{"num_hidden_layers": 11, "hidden_size": 512, "n_experts": 20, "experts_per_token": 2, "d_expert": 320, "d_shared_expert": 0, "hidden_act": "squared_relu", "moe_layers": [2, 3, 4, 5, 6, 7, 8, 9, 10], "router_score": "softmax", "normalize_top_k": true, "routed_scale": 1.0, "balance_loss": 0.000101, "balance_bias": true, "router_z_loss": 0.001, "n_groups": 4, "groups_per_token": 1, "init_std_router": 0.0101, "lr_router": 0.0013, "vocab_size": 49100, "norm": "rmsnorm", "norm_eps": 1e-06, "tie_word_embeddings": "early", "optimizer": "adamw", "learning_rate": 0.00115, "beta1": 0.95, "beta2": 0.95, "batch_tokens": [65536, 131072, 262144], "max_seq_len": 512, "train_tokens": 538100000, "max_steps": 3956, "dataset": "wikipedia_en"}
Below are experts of layer 7 (counted from 0) of a mixture-of-experts language model. Rows are named router (the router's row for the expert), up (a neuron's input weights, with its number) and show model dimensions 384-511. Each number is 500 + 50 x the weight over its row's rms, rounded and kept within 0 to 999. Numbers have three digits each.
After each expert's rows: "gets" lists some tokens that make up at least twice as much of what it gets as of all text. This comes from a sample of Wikipedia text that the model never trained on. Tokens count by the router's weight.

# expert 1
router:512547549510524520493466469505555402507514653445499421488508519439462571538503454459525522460449553543534497557593474457516553483575447567487501471402451537552510410495529398504497533527522633550555508548520579486591520485502486514504508515424442510505584426522521500491489561488491442412515463431524442499524503520515468502456516476501526442575434468485520526396471539487447498504549
up0:498431415514459462527419414493499467512499467534512474442526482502465515437504471491526485536443501541581626482598467535525421619528543551477538486455502405501497465544485517603495546484495568553612602546564584537500462489425622531571548558528611505496519531469542463532527531445514536414478533533588529560516397509443471480473524419426506525537512480525448435481395458478518385438478
up1:475500400488451473524509512459498552493406416489454503529498473480453586523504437509506574446431554497485493495477513529470417552500490535555600499506508525523518476541488423524452532538435539502536579502454488557559486484504546498512482517453462527549578558442547474430474437433459508438481468462586486451611548516563512547553575510497495511583538540513554510440511448455485549483436
up2:567451543471489460482488417447581501516424563511506575451492631436484602496437425484526494466609470483517440438486445443442475468430603488422519614518454552579476553501456460547431551519499486494437504459547576498491467499439504383517573468426508479495506454600493538499545485426452598415476399451479443460485459516512428505522490526542517450499428454528524510489488560657420435500474
up3:513583482520569488496458439602449464554545591434486485541491559549494511458553506454524491450533581485527509468528552482530584611515467469478429514470412504547449434494492515497526473532449575513539518511481587424486475515575550586478672442506532517511515555485427451505531552584519482525531411487500489473509532497413545584500541419489561545499507579464502542530453421531465496571452
up4:584595486471470477430416538482504530514490496485481527516505514474515493387471340506527509489498491488500491420522403430499420484441450495487457431525455462592470458450505443499432689542523522469565444410498490544498552520539520480473470497475457571482524513574564464559503496501464556432515510557480502504552491500550527441504458532579507463541501500606481520391488559569477465492533
up5:547518469429545503502481433500521475496540450513457514503450552577514561525415560478519562557493537426435418540501449504510470435452492579517486498534438479497497539496573542478474472489558484481471527511468551496491521456540597513469501539398416553531497510583503531518463557396472570448489538438429568545556452482492456482564479470467549406522479471453427607487508539548561560450465
up6:561487500448572471483530525445479404458532506510533477458484622511415618461440382450494466546510442618577493489525457482533499470493531540457518501511446489439477544503466397518567493519488485470467471487482587410504566458457479491558502622461439515564634466514561483533502547431464445456536584508465455462595487455536472477481516531440594434521507513483483550432565515627459423464523
up7:578442415554581476496541431551547470474482453522453601521609522446413526458396445487532473432387531449501511535466507553399509506484410487543413535470489573506494506541482527527519469515506490474490508550504525488569470487520515495405518467548506507505486465516479514452529662403467489508518479538588503505503624534491343448482545487370456481473437482470448504412527481553576570467594
up8:514468540465463560508456519449521522487488492550522482432513483499544544476492513494499468406473480525530561428468470452443571483581418465467469474459438448537471451337449450512483500549500501514491496542454511438518568460406544446470443530495558470453571437504508580468551448437501451416477465514616469514473485481538471477419491486474480469540553524456597517572475524446474534512539
up9:572502384485524490531450528523453497501569600501473458426460466542505573459505494450508479493448506567426512517489501542523585556479447490488555523498521457476406531536570554493517432527488578535495489516594350496533393512436477452548609514541435509485479375457500467549543479561482412424550468582540480538485516497476492562509528492546454562406514505567589534481403529488450467508569
up10:557439481478517508541466468498498454500497574487436442442551572452524523594481496485528409506530523503382433522527563443458525443481506444499431489590540455518524429537409565460477563553412482612575456499513558550460488487466500482568452470517538421468447485513497519472465507529558551583470540368571559551513523461481452577488541381515548501592513507510465557526396469446393506428429
up11:383444499489546623441530458523515540555562587550488509574580475563461497501481502576553460487469465496374462511525442440509492501484486500452463434484415424513544498420338545429561528465485500497470517428526676568466589480484473552429431443430580409581544428463493460441569484546539508455469500547578485517484593438558460490543502503422478566526469561447492491468516506530421406563607
gets: "1", "2", "3", "0", "4", "5"

# expert 19
router:510538385519553468567509462437474475497513649495523439408482487538520476480494425457502489461509539492517582473581509408476521420495566508480523480416485454532522436570367468474450483381463529521427477557517495471508532493474483364544564573496474531566514475483523496543440599379537570445472474488573479466503442571615487479563548485498505428533402474533505609397592446564484502403530
up1:542522463504526405576464380361563524492508530457532530439507455479460462524443463531558618506603557501515467488512522442485541413443492465502490525493566438492494400468441461519509452477366559489526566491553548561401463524423553511520413462588547527513536534490544469503418579488588553498571480514536475478446456520495463438564538499533438500496503518553398595420470513549497503471501
up2:530547526384512408504496514500511479537442459531453521577568450479389514515498413529446512522566570504587442505471548559491580368507522532556454465462506472525525480461534530529451552425458476471535576500573507498538412478501495452466557542492506411524482491536504418479454560513583494505468471452508456482553555470588463512492462467473501528543402580599524378498456510502454552444584
up3:482388503442480472427548497525522433508613503483515539474578495459499513502482417545494534486533460474474508471480538454470456418532508501474429490423483528498537410496456469612498466597472536445488579487492480535549410479379509494354464558474525501622577489596529545541552596561518449497511515437505531491470504558520528565540514479439559446550489478583426532475486520585542546520508
up4:545567412512529409411528574530402516461555535494503452487457524504462520494423490508492471445517478486483483499457444409505566449435510519470599481525535518494466501459461451530513520553580563480457514462497479519522382591505565456500494542525473520559557475488556456542517449492452518448567521475613475430546515468608494667491455571524490557521451548504495526490520611572520447529437
up5:503546555482474411425518575562589586494534405463533528446511511519526617545400584481461462569542527469411479524561554541536544432420496513600471584380483490497550544517416538525546545483532498461499466466531518544522568431515555538465461534567436537571536454475500457439547487465448521530533432545466509545535513479527467439435463450451484500554552460405545464420515480486467498552516
up6:497520501528480553466488442462533395491524598573533540450422503509433469457446425527520567500451515495500444450535453398428532448450541484489537533504521542568396505450445424374509525479486481395434451541522501553586474473534531479551501481545511454462474495467504570505555451551476467554504458491505517396440526556597440470547456618559456549480536376485487534470568523578421526474535
up7:459555504529479398533537481490501429500507550500557492498508410552455551536484476441512468518543489471519450480471441439478395497522673569592497471465492484455551430479440532522438559455406548536537478498475606471518578506516436569427594459470503558472510490570556477438426621525512525475357500458463403524393547548477548453434546527407580498579562434556462574526501482552472424469569
up8:509514378476555481542560507551450469475431521592466606456458539514550544456477548542488543414578446525433525505550488486487473442417490440449512530455525488534482405459457555475458489481488504475500612473473447497527564518506443554563570499550471485516562475414476343466516513472523551466504513447556467591603530457527451493528491506457488483408459504528554504455543542542529511497523
up9:558487459563573492509444496470444439546497562519496489468479485422413469464470544502521458471522511475471452484535443393548523483373528487567425525495509559543363484523496520376434620471561566539494481554475493553575387488545632518459436546482460505559430470615518462589490480468374584494500500357524374503595516529517559498505524544490492422486442485512528511519478480512458448505485
up10:418500546498497543557404386462541484509501498529436478473459552477526516565511421482573547429475497513477514554543510483443642488460500530531477358493504434537528390489347485480582460482424483590595508484481516590448557557525510392535569512523454526518477486529605376583490483495467556540510463477462516551566511505547502523600512543478483531493485617436542580509542551438452544510524
up11:511498544458502520520512465496507526602558471494454554533477459527494496552480532535463588509500590558478463477501536467494542479453500551499560431519514498519580581577456432480511569415525515437510445549587539488602413498492534636471509543428434511475486494524577522535517552332494528535497526432578537434391586545522436522554508590452540407558497423566398507457543487549508471436596
up12:490580416491592431525400517457462482477495489417443467504552497466452555498409445512496507481570492513466488507536473438519539500487475442430423468538554478488476407456462454563475518414471498557447488592528540538470527537489511501540519522517522550570530482479556457535447647451446559481562510462500511430441382498527450503522633483539494479521485474464411572492597494519507471515537
gets: "in ", "In ", "|", "===", ".", "=="

# expert 14
router:523571488471489507588454457481516405500489617501517427491464481493461466511535471418480485501401539545540534457517508478413466529458555542470454583492399435526505449548437482547384513454509598509479513591509508434501513478477474427482519563478440486474518449524495472460512532457505508473466318496569463519560488535575529479507552525528546441566499487614487563458456489519491600502502
up1:595495533459432529472550476494564516493390490456543474530537481493548504477479488469512490564453405505515387543554565397527520504461449455459507475445477521485518578518529463475419477451437580460475527510434592506402437490513573465343482497524449409493446555506542470554495543412575611549451490421441560537586540557577527516429512489554595461473544452493541546542487442428460545442421
up2:559465493474465495479516443487528433480382525464589504486460475455522503510480465445511550590453439502559451410561463526421490564515491527545469454498471509487478456438493403535565525565497565528514537480457538560527480526438553508591488558517454467625505498559561527455553520461509520473530544527553516499554575542486577450490573470461506500528429533528529558503469491508503576438525
up3:467538480480440470468448447468511498580471501494433462522513482413487485493477523490461434522505552518466451508556479533588453568476588545553466450481455518563620526539493421567507578609476525462520533555482417484436541529480549531475526439510381523494492597479498404511431558465493584484513448573438493452468486502511539403505532464523525386484559406511525492496519454482427489488575
up4:498544423519436397536437490488481485415508457507433515568471533503454563515498558407421489553489544542533559549403604454504496542505454635456519457480394484444462438509426464617539478588517526440487568465487484501467552513450588434465554464512538469539492561506507469443594437502525404452579467524531481576506566546611480482407507464552477490505534471570438415461545431483540573528524
up5:577507476545481486501476584470486438501474460565417522478611574494527471445525407471469438549545504437470467365456456550450497550492501499495488559513476456505571550485558523427457433447490490535489463477514573483580562545517505521514559603496483419527532524562407574470559488456497467538480483540376475582481528483482540448443590467482542540483532517568563497492533437421481478491424
up6:473422486488457495484536431518510510568507486464555454447575484489493567559520543552445481545554535509470482520492530443476454535531372599549475471413438516566555421547453552504421482430455499490470562558481532556479473470489468420418518469454529374520484524451448570470613434495466468448571460446594427518536575540584525491482496473376459473552555470492485647519457435507489504427526
up7:486472508533425521495433486568499533525548501474585506503508502534521517547508456491474500478480542538574549530544580567541547480583483525492407440491437518430482427463399601459445459429501546481415486562529495481496497496452587518470543501618497450474541460594459547528564442536498413468538467541520488523506522499573465529488532487510595499492534588431573472495499388504457497500470
up8:507581458527560475459475527392400427450508492461372491484541597520472592461464380494552533535492513485437481440536455534533599461440505544595529441474447530544479388646556527488475448498394444598440496511613516503427549449493564492548513472411465527538497470494562517467468569438479491442432499484629544586588477578556567564575502401502476519619431499438482575373537470487453590509555
up9:454448496521471445416361479463563437598435469529483488569547531432572513505487489463524555433495538494455579495494485596574497435485509489486478578525503447535503611457518585479473556470490526533591463487494480514536460537533504499526532439524518554413549494474473488483548514515619534489489435491499439587460566449461455461565518497483508381464536489518566538486397547439422547495533
up10:475544362487483521489487477553419438470499536430503487457570477572474473472526473481495496529497575482463550503529492541472461592567446558478478421445447478553546430602461508529536418515446463519510576440520517525512577572517546458504531485488410563494456445472483425451494536456470477579546618549604523568534520576510447530500516507567456532525572545501516416410459485475560549462563
up11:499457435545428532515487464519515490518486498500504546449514492429538562487462478450467533491341481512519516378433529521525521520474539469543540477480495428516408501528436546499506571445578516647584602532613585495492516524568597426549481545501502427466511509496472530415549514452522591420474494534466549464548561570534413415439595632569518591527426600516471452484529401482443424546494
up12:455476456421499447518453513479489448534476504495494484462556510489499523552492489403466521541529510491528446479616404519496550529482459532403489502448524468448522413477523461469450459491482514556457502561532558534519488438486610553477475511366437584501497538497493513522459474517479461466559487490595452555480492469552493441513524458489485488526502470526500466452474446391425588441616
gets: "- ", " ", "\n", "|", "(", "% "

# expert 4
router:523449404507494403495421474438448475439492471497457414558510430552518586465441410432366497482543479531366510392512474517490550528383563506460578386486377503565550501500452490535439488477472493570530478504506537532518539575490536310481498581442484538488497488534506482555467526451485535538472472460502535514546470572524546526547552466527547334559540420569422552470479409521496505470497
up1:595425501466571364453535556483536542555529491521521448484494482445439510459443478498456547511530579466484507462463492446443514551432461492494483591444477498516526570492458521475492442482456516461413512513560548424481526505490493590555491430467501466512486543499537531445520532521543506526463522526570507510487371561436512446525453474626518393616493436549567524446478514540500532571557
up2:531459465489540453542424407512521459518503485538599412433481535427513500483401566531536483550549524578472493486483472580504426432439528485526510560466539499515432529492549551526430521503508504518555528557509565489447407485477505469508503490478461379628470408469524486559489562567481547441420480460526477506530452555438435392519502487563580433520413556535482474379526552437357508541498
up3:531469452423616408512468519466546434483510493512421420484513543559496472482624470545574480483519505535443358580440554480589501402479457471518443461410476499519498509553497447492543484466520503507446484484477468425455520478404560400536503559532489436534525466515517501543460555443464494452587519529503353514444401524469558477581497464543484546495480484550451494451584528536497360434560
up4:535512497465504456430529542496492542427490497456515524501493468505489550533478476522443505499412524511494494448535589469429478553467471427444574544486575468559478530593480448539585519442492519480509551481494566586471568415450445483538503492406502457564574469589514511565490504442460507442459423430543489497592430558500472484544557490527510531614549511533459511498497449573507462448479
up5:603581509519504444537497477524495468490489474499508467564410478517439467401449533407458521520450524505572443498494496494500524452459510490533553461502534511497467518579508442542513491513600479493516556421503569482483594530447403524526542479455476532540503474597479553463504588512479563461420555485493505476487541564517480462476549556591487551484495492513474479398574468555511536422498
up6:499580494435477457498406469539449365373473520481490520560535518480513549305436424475529585523413477558584561505471455485442566444493491515522573402496439553495488503512449441508544472513499540563498511445469464488567563582509486465427548560431458550521593434623485448582508571470555503542492524516513392492550486512603489522567476498557437505470433512445522491414518495519522544483506
up7:453514423560543508516467563536434469464489460441436502537504456503502492549578420478574507450530483478546474464462630505570486574535459490506501385443380433564421367594540522439451484426462452539457502480566518556436453517442540437572466515506444546512548477509541392509482571493512482529477492450539483497481429505509515466575508433530517545538409404537496447467406522565533528507431
up8:483509538536406512518512487516520488516572528427424503515625501396477568540480499487544505470527575509382523492497576503582461455454495493479578437548496527514546458519434495464492466566480508438473504594526484602577517471385470497553572537507444555552567532450496544528520601445447436535516543508472464502531474501527378455536555432533512563465482500542531489515360495466512487544582
up9:494579487540573470490517474476461477533504421557422449518550571515456524556547376459485509466507473511456540585472487452581516453562548539443475487479517461481559485497471518514468447501435521480408491539572437598431559509459540471538513455521479542508460451542632611550526465422429455523563467463505416558473465471504495549461509498460453527444566432460475469513603516553485477515529
up10:521509454458519509626491470527446550504466502554440607525507489448446509547375535458502480467549503476510540445556437450472578561379545476524551499480382506557521540470471518508502567565529467527491522508476515427485444586448443430460565620498416512436512496586467529538460472418487550416492414511529551500461538568574463448463533433505514469532573512567548477444492522561511572436541
up11:489595516477415532509489523492651551443481477470512487496383499514497576498513556437560508478452541435460481480528518484602532486430454452421433435467503502509529543543520486469561541497494527480493531619436509599449512582539548608397529547471580545533545458474440523537464441477584458484465510512457505424465540505518528502491459552562496533548428500423603483489479532584490465531491
up12:460527447495362489490443508480441467498490429519488519463552439487474557477452519460482520508502564545514437472431488536446482563499537509507558409473525550527539573492429447440529562544454533439446466485474497515515461469549433490506566523450436480573436551466541510489514444525461500472505554427608419486460419492441534601480483476487514487480472549414490527491504525619406531508516
gets: "| ", "to ", ": ", "; ", "by ", "that "

# expert 18
router:508479503495515383567508426441488430536501555454548476508460515543576567417475456459559530471526486545410445606550461526496490501506481591460563464490389436509537489497425564470516503543531505508489511497496596527503548514493559426479490525452510532540536495470534522490523507515513563387363312465486528409481479541568484489487493492524481520584493504520460514394476458564471519499508
up1:458385458538514518579525500472507568416451543455533530558559517578550569520542474564517442534460558512463401454533485526408455418444417500536530474532415363486523493541383602486488568490515556498443536404446546553512537548466529497521463542406580453457498466491457481524546469536483535524509564535471518489580555503540475475513425459421532525539457486507559553487396484545456463542567
up2:510508430530544591487533458494452567507456534477490616488567462480559546494525483530492401535470498508442593484508504496525434489477478466581497468482526471523581494370488597531451500447461490495486574457434470551491508468463442473550480477466481534532401498482481558463538552412530519448412460500494571483632624488476494512484582481514548499515521537487577590545487486515531578363534
up3:482481510475571463557548504467447517480545599569459538538494511555447538471402454506450516410469509572453467444492470492481448456502548565452548460460346456509475499609570435472451489424486517566479573425573584456625471522473521509520591465516482515588599449540471539589487578550512584571517561422524543522516474514526474597502530378474475509491490463551499436452451509495482493491628
up4:497471481508501477498518504480435398484489555521526543584575460472465530570455549473410507537424460543539561536499461439503440519499479450445471574522519461611543461556435572540465483520562534467509475487534579498549580491502487449529521394506536515535469508471379423478526522537426506415444408432560523493472472493549493471527530477406570311574457541485517566440484477591452582476468
up5:478422437441438528468498521406414495519483461433473437512589517541542536523477395476467460507475452492503450535562527386506473568467535561445421503449524481516580447563448515372394583460406494565476529491519419560537430535435569528528504653380518492495502433534494656490421539393499549508468440484483528521481607527449566516646480604487551509588545442589509532439516470519461531445543
up6:514577406483490508577586543552575575508406529409451447532519509505473534448471495507473589433452450556451510464458454522434587482505550555465440484445428533448545556522556487510511603457560404427453508431450600518452427553518572510476515525439482484623469442469554498531525538561543523482486515624462494479480517593482460570483511466567463493534545437459430524446565638485524567581465
up7:514590479442426517551532441490477463500429518435443521559467424474420574576474431600503565426416478542456490554463492523528565499504575557476504531460499480581472521529442572524477550458518492441519493435432551553563560458453432516538573491485406556508518513470536400474518514496550436445418402438475498524627551539490532459470483486555479504539501510474614469522441515534510529540560
up8:522427524472546486526504439388448457525443438534569564504549582549486511461509440428535510522493578486493528560465463463453492521491431443505465519421554458530391531500509433510579517586521493567514535392540430537492543559441478362521582467465457472495518481529534524510412532519488479479495444586463466488501430519496511490539478490419479459564515448577504461487547447542578602505490
up9:482504512460542449486534373465470490533457577440505485497554441508505431504493470371497571547543615517585469514459535506489490444463471582519446466504449504453538455450560413512496438525501541534550499485539513529460534491499535487473553463487346509641467530523454533523431516549541647486594532486555429482468439473504532437533505470474461532441479419450542586516437558475446444479569
up10:482489498452555496547489416486504514511461534456427506537558573479527495472408426447438551474457517612393463465506435513521485464467617506475519476465432475629503477529533446499423544479399500478502521537508492446598452535462584440473548515474442474499518436503537511558582558385525550485463483500538448510473449542578503488573602535500517454543518468589533500462485570519425574520596
up11:451463470482474428479496511548520422613495482508381422464549474518537493536579501586479518540474493544488518416509568496606616549450510483511598518440469545562437401524477466485462437453452431461464470488546462405593591499514477431521614463498442502545630459529541414494590439539472503500487565387548492501453399505512449533481477434508520532512439471515511548461436492420465499510646
up12:420459583514439385566517472428419459547579488394500456540575467459523546464471556561414445362508442472512556477475523460596473452338513434514459499483440474576435465545477500440476517396532476529506536501540522443601452572401532582411554496376506438530512506483490595568572396444461466544449522519517442492473439486547451547467478472516596529459468514551555470523558473538397455547538
gets: "\n", ". ", "\n\n", ") ", "\" ", "were "

# expert 11
router:504489486473531507478449483438639509476542569381469499548593574473481497495434480451424515458590548562434492478565495510525566519523584520467419460519458443602500535459507458605438528469490555539567573536487543518574518462469552469498505552480427433533570443528505464540518550481556467410499491465489517473566548585569448534477514412534558425546548528589498531433549456503453528477524
up1:538451529447463474545485525522644466480441613413544325582495593446423607477458479428436579441471550472434524561527434536561539496540485511458544486502624497518546507571403486545502516446417582548512580563430552468589523474476557523484626404494536459468534510484524510482458537485552487474516461446465472522522480550563515503459545433534521541623571497446444603437503494490472445442505
up2:581472360439502498520579491407539429454517597497430540453500413432613501522491502437531487519426479565423563495520508564525483551538481600520465472503479486572445443587518494530531503570369518570468575431457522513475590544500488448487505514499498356416504603483472432526503502598573500464532558441512515474493568452516483621472519552438632497530492383539388541481581480456507539413564
up3:440490478475505461546354408533527396472435516504567532506574547464422476498524465458450567499482526441524528471611425476513631468457485448513572493537455512585491514567452473530482466448481459621456451512463529600586520506541441517459502489479491491519500467588614528522422519508557439493534498361544446548680532541509472543611599390479474515486481524533413518520527469509493550463557
up4:594478539470565465635500429554436437601504465431478513435458454522507667437474583512528621472540518405529534518547466524452527446459469495510509427490423573553488519565549479543471492452599498442400598453512536514422405564599551465484431590543492499471518513582458450473516481551509475494463525445436523480483462501622494636538536451531458516476563446488542419410511458535520539505401
up5:558523423481578439444502455511478494390537501449421447475505422523406514491501502575571474474548524546429608601586500486510502418529538523431471505457478447626455440430496502552483503482549531515532515478557505471517536583467518528445516601536489506522554467465512463534415527508488542505408505436446580540481458492537480553478584477487489514471520493576492537445493513483511562493546
up6:527499507534443450502514458409492575511493480490466415481445531514563586451535480598460511545435435552516528518513480507459586517520563482500452457541377361507443457476510504466453515533465476438571487611561518437538566508501538564476493445481474385533537503434381463541446510531476629407521440585478471506408541463473489481512485522527540453555510471455499510454505414426503465472499
up7:428547531498543421432430524474491481474570515482516516564525476437482470473524441477518511533587492546411506574490513511491480477478508503529410500510488445486473474461542490515496563497478589508508469374534509475410584506568487518571517565485481517515450410473498588377546617423535517458423546528530508627493496490559447416404554553560450521515558524529530621453461521528445490542547
up8:534492473416552455569427522509457502476531434452462517562553446437462497473532489455423502453532523480444610481547442517556563523525598436474563483533381443611499398530436551578463476496453427610455566378454519532551528588415486570516503487479493459484488489446517488502533543529610485552511523449532492522607542454494415612521598427493531495522588553433415496491422395541558443489549
up9:533586557496544481633539467457508496516528524508535502531427497543539576484532428432492510460507498431578423515576527534515472491475429427524570511466446461553565461502497529490446558488593515498500589444515446558545479543520562572497470441502481545447488534574488552474468619528584524481485406609467501374452501463490493516473491457449523471423483455479463459468510464487525458485566
up10:486539507520516523509498398494508521509426453415414549586522570619496562502491464380384464508523481464469450446472490517541521468492382456542501516470529418450523406544554557509529490512488573582467620562486566551495522563373496576499490522469369448560460438507490445475422538412533573537529511560498451499501515484450464470558553455511474436536553511385491536538530440481510408531483
up11:430539502555519579479507493486539476522386469433523533526535527429463520470409504410394436570524547460477481527496460502504505385456535508456546501513506452451536554458480512534532474478503518550477495556484542555535569515508461457518530488460518457491526614590463432506509529537532557509445453374442487549539502496453511524531597472474465563663535436581521485479492499512514469472496
up12:424458533613557456491488478529471484459512478447552548483541516513374526443396481478495550512446511524435523595501443511515560450488565526479419546459463452445459494483549493564459521432497596494633503546514508529458557504508544638511426543448510456456536487437526519536479532430503446517477415408490462440488499517592513611521459560522523478521497528555490494468529397520468440553455
gets: "that ", ", ", "the ", "\"", "of ", "and "

# expert 12
router:428519447494493407570481466441476436467439563486525539427472478472450490428407437514475494470433492469467557553541502392505547510532486536540447479394453469550492456484478501458453561483399509414484466417528518538440529582501460428443552526504481534520518450513527477479560519424477555464461474466525541459549457600532479522506584489536514495566525416498533546456407512521435509413563
up1:418410470465452517530544413637513572521414437365532483531567514442534584468472483409400487454459475457537472467461558515567507474480469468536516564444554558536482433674503538447480544508504511459559544402453457553500387412431497450477634553492475511496535454569489481531560488552467606478505484465459470502508530615482481534500603525464447446506454506568526521502457460541559503443483
up2:536464476469466507457448564412628548493449458480566472515445589477526510389448424439480436483442411513481531512568497490567499518583512394512482515491499406471472587452495584445412523436478481558591478521463599547495463526541528503568472538510390578448496490551556574477537471447441418442447489408418449573491520593538543481564518506514551447577468490488539570497487453556489528421473
up3:490543517486618479544548444427531498510505552495486426543523465521422541425494498420454472509518472504541539461474533455538441555451498478505424592457507497508565499406485486533551465499450479527491460431547489495476448533528457528483524525413422451538498409463375372475498521558601584476498436455485438431543491555485495413584630445515533401507453451526489473474525501441455500428481
up4:457550535541509496518480533504572433514451479432566529473479552534528578441480540524533457485535497563500548523574520450554533441559494452450480556462486467402459562576466535536500566437436476508499480508525480643467488577462579624509485566509506501464439578417480425508404475532543527551483415450501434525575458529516555546548532438496462529515512542524482431408517471447479431526473
up5:478534498475440465510432437483541481463473559494562487487476478466375455428495345460481476496478474471415505490531513478579469499506469505479476347424514420450509467515494484493438451537435520414523437490523495455508492463510515490468519561412555546567549421484519479480561561411470531463436570461536501483522501566491493480536590471556532509571526442448592446498416492634459535501520
up6:424355599430480578519470558388582512451449445474517567499527548537560504518526432499499432461479523517421512494541512484584540475453452485509547493396537510480440615480454516520542550510482483480399507519562495473502501496439479477567457529495453402498552450538583548478534454458563502371444367479507489490506445604502450622490515532537503473546579496516546609463551501496464465518465
up7:517459446519553495470482453492576481485506522517530513507470520506501558494558416519526491505458454466451575542547475418485591536527528551526477396505405473575511408515505558570503557518495477513451467466512620518519448581489469464394578515564572501585424483506509403523493541411443535404513532440536481541442524578495507559548567459469482488536546517424544536491451480544622454508532
up8:479469539559534488498578518537466495493484545383573515539511540498512583513509412503518569644454510457448575421460575435533452468500448446468503491476463497519496503506481509462446449421506463475547543493541494563543535457485555621438526543422491507488453495474525471454513548397506426490564395491510473489634481510523370537530470452474495517467507532578546404441471472452499560540566
up9:485438554483475519512506402437494458390558499518439475500462426406492478611480451519411516446431583478473527563482505555529491507525506437549516458433467492498506517482445517446535452580430463466498533538614503491508440549597494461539511466527385515460486363468469528495490503506484488405452470496549605511514449588504483536508509586452587423464357478442552595556488543506477567552518
up10:331418477445586432472485424485501530494429501582433560472471509516574572525481534491467450504449457534543522574546482508541505531511456478440475485506528436514550467438490519527492554490532542467631469642541482503484514505493431559449557505510387472540515451447472449462568521434497516523513460440475447485489418604478509485532505504520428481451526484457496554534495592437583465500485
up11:498484584481508511565364410477524526427603456467498546446484498457456593535432543499477538542573526430437496592510486578459469524520514600501564449445436440517552511566476509430526480478546504392552546427468556563510513407453572395575522566534432490468463518535523530511489553550511495532479549448559481477519493626520387477479510560580474454461555411484517557547441513575518486504536
up12:451456526591614437529538429587528497492511473432510500561525574524582595492549455482422492512524449491444564448519527462492468497497498465513513491409430525564446518512542464455455508484491487570501482518423576480500454397445581535419540511515561495554564532434526504488525545462438443506482377506523538425519524539493442619538449451437539494507515469630491437434436424509506516521505
gets: " ", ". ", "which ", "|", "It ", "who "

# expert 9
router:464489456450439518486535521449557435456433467456507500552501489532548529525456447494465516535450487524463398421488401477546503554475535597445406440478436454488509499487502507473502495496519599442581522460527520445559493434421471426443560632409520543549505461466451479482525611516415534415455423493556443462499453705544493482437543487514534472620432523596451478485458563547509511442507
up0:422543478463464467603487480458512437551502513549504471427466557568489560531447553513517471509424614466439522537491517489494492454503559430544559493532555467489538509566543422432545581446434570543489445482588583474469492559495537513490542467446487429451528549531367485518420481529507421480546534505524480523502440510498505535562531499383541473462514435481493570552541442507546660524465
up1:558377430521465467514489483523514502444493506547503469544535400454426494505561442550465487432532559439483540472497564533539532458550538451492521370586529484494488521486462535497537453495452447598475559572490533518487486455552534523547494519529496475483428526649535469489499535485453572509515578474514566602485443477466567535457522498560490497425525551478557471567480576510567557416514
up2:562490387443442607474490516490459525563546472447566498502510522415431507408479435476481555577624566569471480448459415514478528557459618490512543481434609470602494455586478417551449478581443506449533447511544548494573505459461443558517503452518444554446527432532554382668483465504456503511446553445529473502454512655588448417540440529495572432516500495487372525404498475533464515449502
up3:509568473574507486504491476561466439494502489481509524506457529475503512572497539497454498447491492573579553522521395599663528519495534474454523477481461471492443491505500568482492460483468497568535601479515549479499542551416539481505476455467451568561500456593469604491482583521557615413544517467472541440476564476504515499461584442569486458533529451566446519463477468443512536465517
up4:503496402570488483446470527505512499503527513484461519521449494544420476518529489396576460377562516490539484441449517533547476503470566529523464503495533532539598440479544463509479565470536525475440483484489538526505458488530597516462562497508414432516494547475600513489524491497626506452442507540502551515451505505612532505550429384423469429508664413479564527557519501544460362509407
up5:497476574483536461460617427473560550515500422499489530562490540471460549476509540479512502507485492584575469492485422453591616554485464569534533523521505422513522522490491505542490556564538570565496477482525515447422518590495481509579590568434407478583549507481496469486517475449520465563521497536552417352467489540487474446472494578553499487449498532495529477583503449455493525531430
up6:479547503423546434424521508622483432533596556511509456441449467478467404610485526529482525457646532516490468439511447437539457472477476581470473435499458478441473490499530435565569490529438460504434488445502427560575451419598504489437447476539496491652614482582557472526611456547551382522538444410509442501499508505579475608461424482477547527530473448431558471519480463481502531541508
up7:428577535465504457439524504449514433508539471511515463450427406541457534479595529497508438576426472506435432565473504529509520567518602542508455512452439398508482514488531400511474542518496475394484424576521584475517427426517496459460515510539522487535501538523520499618515547507518497465500405515511484523572444560475472551547459507528442411509473479424491519477485460459515506409422
up8:538526471551565505507550496544513477519501463421297521427567588492413513451555453501480484474361560513480507500487496511522509399562444536456470483519567496545446557449558509507496558487386520547491523568535484518537444502528527508505613488580492514585528377491441497515556579506457510518565497457589493559579521505506456488486450552487507582494484531519413444446335551560527435564536
up9:442461402515513529505507465484467377607487556483367530473532498528530551584531502560542463551536515495489457491594460466546559538409541506497503505495439498479430507491397502507492395449471487606556543458507518594521494543497419491419537546462535504518577427499495519587375502535423513509503471461517512549517591476488448484507480473451438550513395534480434564508500529573553597441552
up10:483503566500454546484472509461515545553467492562535492532551542529525488512399413470433487421468501481488451456507427459497549492469406493575485410510516545514540503485474417515420460488439551529513516429652547610464531601496523539459440477528518491464490566481500566487469487518443433403490481440505449588457476520501582438541512520512474556515537509423452361461501516437371528521569
up11:590472468514459501574503545525429500516588495538400549475462439563567493495484492472526450448531496551519560452552422473568530475494519506422517446460558525425496467508533491482482547491567532446625510531479531474536541469375455495466424518514469493506480434517459512397533520471520443490554501479504510556470423553458564566512470489565594500499454471462566548585510477488525540474531
gets: "| ", "|", "0 ", "s", "\\", ":"